config.yaml
n_layer: 12
d_model: 256
n_experts: 128
experts_per_token: 4
d_expert: 64
d_shared_expert: 128
activation: "squared_relu"
moe_layers: [1, 2, 3, 4, 5, 6, 7, 8, 9, 10, 11]
router_score: "softmax"
normalize_top_k: true
routed_scale: 2.5
balance_loss: 0.000299
balance_bias: true
router_cosine_scale: 20.0
shared_expert_gate: true
init_std_router: 0.0251
lr_router: 0.00074
n_head: 2
n_kv_head: 1
head_dim: 128
vocab_size: 32000
norm: "rmsnorm"
norm_place: "pre"
norm_eps: 1e-06
positions: "rope"
rope_base: 10900.0
rope_fraction: 1.0
qk_norm: false
attn_scale: 0.0884
tie_embeddings: false
parallel_block: false
init: "trunc"
init_std_qkv: 0.0207
init_std_o: 0.00422
init_std_up: 0.0207
init_std_down: 0.00422
optimizer: "muon_variant"
lr: 0.00575
beta1: 0.95
weight_decay: 0.031
lr_head: 0.00671
grad_clip: 1.0
warmup_steps: 200
schedule: "wsd"
decay_fraction: 0.697
decay_shape: "linear"
final_lr_fraction: 0.0
batch_tokens: 32768
seq_len: 1024
doc_mask: true
train_tokens: 287900000
steps: 8787
dataset: "wikipedia_en"
Below are experts of layer 7 (counted from 0) of a mixture-of-experts language model. Rows are named router (the router's row for the expert) and show model dimensions 128-159. Each number is 128 + 24 x the weight over its row's rms, rounded and kept within 0 to 255. Numbers have three digits each.
Before each expert's rows: "comes after" lists some tokens at least twice as common just before its tokens as in all text; "gets" lists some tokens that make up at least twice as much of what it gets as of all text. This comes from a sample of Wikipedia text that the model never trained on. Tokens count by the router's weight.

# expert 68
comes after: " on", ",", " Released", " released", ":", " –"
gets: " the", " and", " which", ":", " on", " that"
router:119139123125098088089099126137136119124078135098127168122133143109136125101099123155105099098120

# expert 98
comes after: "\n", " and", " of", " as", " \"", " Family"
gets: " the", "-", " The", "The", ":", "the"
router:090120123098122202109121117128113158127118087137145098087123146108085094107117149103161159099146

# expert 86
comes after: " in", ".", "In", " In", " on", " at"
gets: " in", " In", "In", " (", " on", " at"
router:144144111128126127123192136119120150085107131144137138161146136111112129122158134190084154079135

# expert 94
comes after: ".", ",", " that", " where", " when", " but"
gets: " it", " It", " who", " which", " they", " he"
router:104173096116154189108101091135102087168135095111132123134137101098128134087118124128128126144130

# expert 114
comes after: " ", " \"", "-", " People", " un", " ("
gets: "'", " A", "’", "A", "a", "ta"
router:110156126118152152146116146118138118150103123123081150159143147130145112139134089125138106124135

# expert 60
comes after: "s", " as", "S", " As", " De", " S"
gets: " well", "n", "re", "p", "m", "l"
router:106074115134159117148108157108070139130149110113155122118141091130152117132137137105188137063178

# expert 76
comes after: " he", " to", " and", " she", " He", " who"
gets: " out", " up", "ed", " off", " back", "ing"
router:118153145142105140117174153144137127114143133126123184112145093120144139126133153136131141132162

# expert 65
comes after: " |", " of", "|", " or", " all", " average"
gets: " ", " only", " in", " of", " all", " population"
router:137166144111166164133143124133124113136120133129134104082157114092144147193128120115081160143101

# expert 40
comes after: " the", " United", "S", " in", "|---|", " New"
gets: " United", "---|---|---|---|", " New", " States", " US", "S"
router:114099088095141118104119112125144151128128136137113164112155110097095118097157078142102127093094

# expert 115
comes after: "\n", ":", " non", "    ", " as", "N"
gets: "-", " \"", "/", "–", " '", " ["
router:120134095088117171141135135130134137140134151177179114129121121127092136151132121114144111095127

# expert 54
comes after: " is", " as", " with", " of", " in", " for"
gets: " a", " an", " per", " the", " one", "/"
router:127140081135122154137114135152082133129086127129128114170144129117131092136141131146106137145138

# expert 80
comes after: " ", " 0", " 1", " —", " 2", " 3"
gets: " |", ";", " 0;", " 2;", " 1;", " ft"
router:102112148117167138123131123129145133107107158156117123130129079080083123116106129129140086127099

# expert 42
comes after: " |", "|", ";", ":", " /", " 0;"
gets: " 0", " 1", " 2", " 4", " —", " 3"
router:147198116165169086135116143146084120129106106111125117117081120136120133154080085124105090091123

# expert 84
comes after: " ", "-", "S", " a", " S", " and"
gets: " ", "y", " p", " g", " can", " vi"
router:143152156112115178146137111177120099166162115168154124144118123150142114151135110124146136125113

# expert 75
comes after: " the", " The", " \"", "The", " My", "'"
gets: "s", " You", " album", " Love", " I", " film"
router:132120145111100159080116075113123121139143144149143121115112135137113125061120122078152141140115

# expert 23
comes after: " |", "|", " =", ";", "\"", " Donnelly"
gets: " ", " (", " medal", " (18", "    ", "("
router:113185144131116154142155154127099134139076099119122132110183141152120069097126144102143090087101

# expert 34
comes after: "\n", " Al", " al", "′", " mid", " Right"
gets: "-", "==", "–", "===", "/", "667°"
router:096164100122097113149123140102147185126098099122146120141137100114098131136128125139100119086152

# expert 52
comes after: " of", " the", " in", " a", " an", "'"
gets: " the", " American", " German", " English", " French", " British"
router:127114133127101121099151111119131175103112104170127157142183135101200151120113133139103132117092

# expert 87
comes after: " ", ")", " Candidate", " Total", " hold", " Party"
gets: " |", "|", ";", " •", " Animal", ");"
router:138109112084102145135099112133117191156111112116138082140127111117089160105131135121156117120112

# expert 24
comes after: " (", " as", ",", " and", " was", " became"
gets: " a", " re", "ly", " an", " (", " co"
router:119147154096144147122114123160115115119130099122146148160123160129111144140126130128100154121162

# expert 111
comes after: " was", " he", " He", " and", " to", " she"
gets: " was", " became", " served", " as", " played", " moved"
router:081150134115136141129174108142175111126131116149112161119138158132158129088136113107097099079118

# expert 8
comes after: ",", " and", "s", " well", ")", "),"
gets: " and", " or", " to", " but", " than", " &"
router:122153125086113132110117152170119094091129159140161148133115127141132106117135141159153149110157

# expert 90
comes after: " a", " with", " for", " on", " of", " to"
gets: " the", " a", " The", " two", " an", " three"
router:124148111170137119112134191164124136087112075120128160117124123107152155135125113119120145119115

# expert 12
comes after: "\n", " ", " Win", " 4", " Loss", " 3"
gets: "|", " |", ":", "-", ";", "2."
router:142172121130132147110086120122147165112157126097108133110138128096109168129110151156122115135097

# expert 47
comes after: "\n", "==", " ==", "===", " ===", " career"
gets: "==", "===", "\n", " ===", "|", " =="
router:119160131119151166145142099113145133121106110121129164122149142116148167124125136122120110146142

# expert 72
comes after: " he", " who", " to", " they", " it", " had"
gets: " had", " has", " have", " did", " can", " would"
router:125133111126112154122149188135190113188130164152129168119153120101119085137130154136102124126119

# expert 46
comes after: " to", " and", " not", " can", " would", " that"
gets: "ing", " present", " of", " help", " for", " on"
router:138130090129107109110156172141171108144102134168171152100129121127144109135140135149119142102119

# expert 118
comes after: "-", ":", " (", " •", "age", "aged"
gets: ":", ")", " Coordinates", " Died", " Total", "aged"
router:125118101109151110113109121137134136142092130148140116109128161134084173120105105107104126157127

# expert 11
comes after: ".", " there", " There", " and", "There", " has"
gets: " a", " In", " A", " is", " was", "In"
router:124137155133133123128075173150128126117110106132156191139138136136128152142153154096153151135112

# expert 82
comes after: " (", " ", " \"", "-", "(", ":"
gets: "S", " S", "N", " C", " M", " T"
router:103138135103130132153161146115149135167127073131123090161093177181093121113126095120097096148118

# expert 2
comes after: "\n", "==", "===", " ==", " ===", "===="
gets: "\n", "===", "====", " Year", "F", "Final"
router:132165132125163108114074129126113095127110137121122121111117147131098166144133132092116135149102

# expert 5
comes after: " is", "-", "\n", " Born", " Country", " ("
gets: ":", "=", " a", " =", "born", " an"
router:105164095100120114130141148137130167103112114156098138096104136129153122096083139154147094138133

# expert 39
comes after: " ", "-", " (", " \"", " F", "/"
gets: "a", "e", "o", "u", "n", "ca"
router:129130110104187162123095130117144151159137060130085095109106143155134154155113138132110136131090

# expert 112
comes after: "'", " his", " of", ".", " with", " for"
gets: " his", "s", " her", " their", " its", " a"
router:125138118139123155139133111150144130131095106099160139092148090133129100129135087106117122117130

# expert 99
comes after: "'", " as", " was", " is", " of", " the"
gets: " the", ",", "th", " a", "s", " second"
router:122151119112186119122167138104145157113098079131117152102157120118082141121112114105097125137135

# expert 113
comes after: ",", ".", " by", "-", " Mc", ":"
gets: " South", " West", " North", " East", " St", "en"
router:114102102137148118115124112154144125091194130157101094121165143137137140107164115126178114112111

# expert 9
comes after: " to", " did", "See", " not", " was", " would"
gets: " to", " not", " also", " such", " would", " later"
router:138126131146142136095113115137127072140104115122146103153175126124149132184173180125106170122126

# expert 16
comes after: " |", "---|---|---|---|", ")", "|---|---|---|", "|---|---|", "----"
gets: "\n", "59″", "23″", "29″", "31″", "05″"
router:146129129149114141168122128096130101118103110164104141183154127105139149191118134102115088176116

# expert 55
comes after: " the", " of", " for", " number", " The", " with"
gets: " first", " all", " two", " most", " one", " some"
router:109108150086145140118119166204159094151123121107131134095128130119110148126154126167134143130136

# expert 37
comes after: ".", " =", ").", ".\"", "\".", " 2025."
gets: "\n", " ", " e", " Binomi", " f", " \""
router:171115120164159164172114173119124107141128120111123132200144120112123117158172113118109118093099

# expert 106
comes after: "\n", " ", " Species", "\"", "    ", " -"
gets: "-", ":", " |", "|", " -", " –"
router:130146136073133120104131176155165166133094105163142125124069117110123109164127137090116104107137

# expert 28
comes after: ")", "\n", "\"", ";", " (0)", "}"
gets: "\n", " UTC", "    ", " name", " Succeed", " Right"
router:132128097159142118136110147134133134133062098195123129122153114141163111130102159102116084139155

# expert 70
comes after: " of", " in", ".", " to", " from", " on"
gets: " the", " The", "The", " this", " This", " these"
router:125128119112114145095153109133118128135112123105120138139164155130135129162142084130132154115130

# expert 66
comes after: " |", "|", " (", ";", "===", " 2"
gets: "–19", " Total", " February", " August", " September", " November"
router:101136106123125146123178090128124147125093095139164143141119137089125173180089128116133085119135

# expert 85
comes after: "|", " in", " one", " the", "–19", "-"
gets: " 2019", " 2024", " of", " 2018", " 2010", " 2022"
router:114162127135168107109165119108142133101097132132138095160110114129125146142089093131114100102127

# expert 62
comes after: " |", ",", ".", ";", ":", " John"
gets: " A", " P", " S", " L", " J", " D"
router:131148103076139101123148123143145071143179098125162114116104104121104147171157086075089076159150

# expert 93
comes after: ",", ".", "In", " However", " In", " announced"
gets: ",", " that", " when", " where", " after", " but"
router:170131127078114131117134149121134099109089142105130135128122133165149079085128111124115112110136

# expert 22
comes after: ")", ",", "s", "a", "),", "man"
gets: " and", " &", " –", " =", " is", " was"
router:093163099100112118106104129188134117126105119144165170125125159180124082114153130120101152102136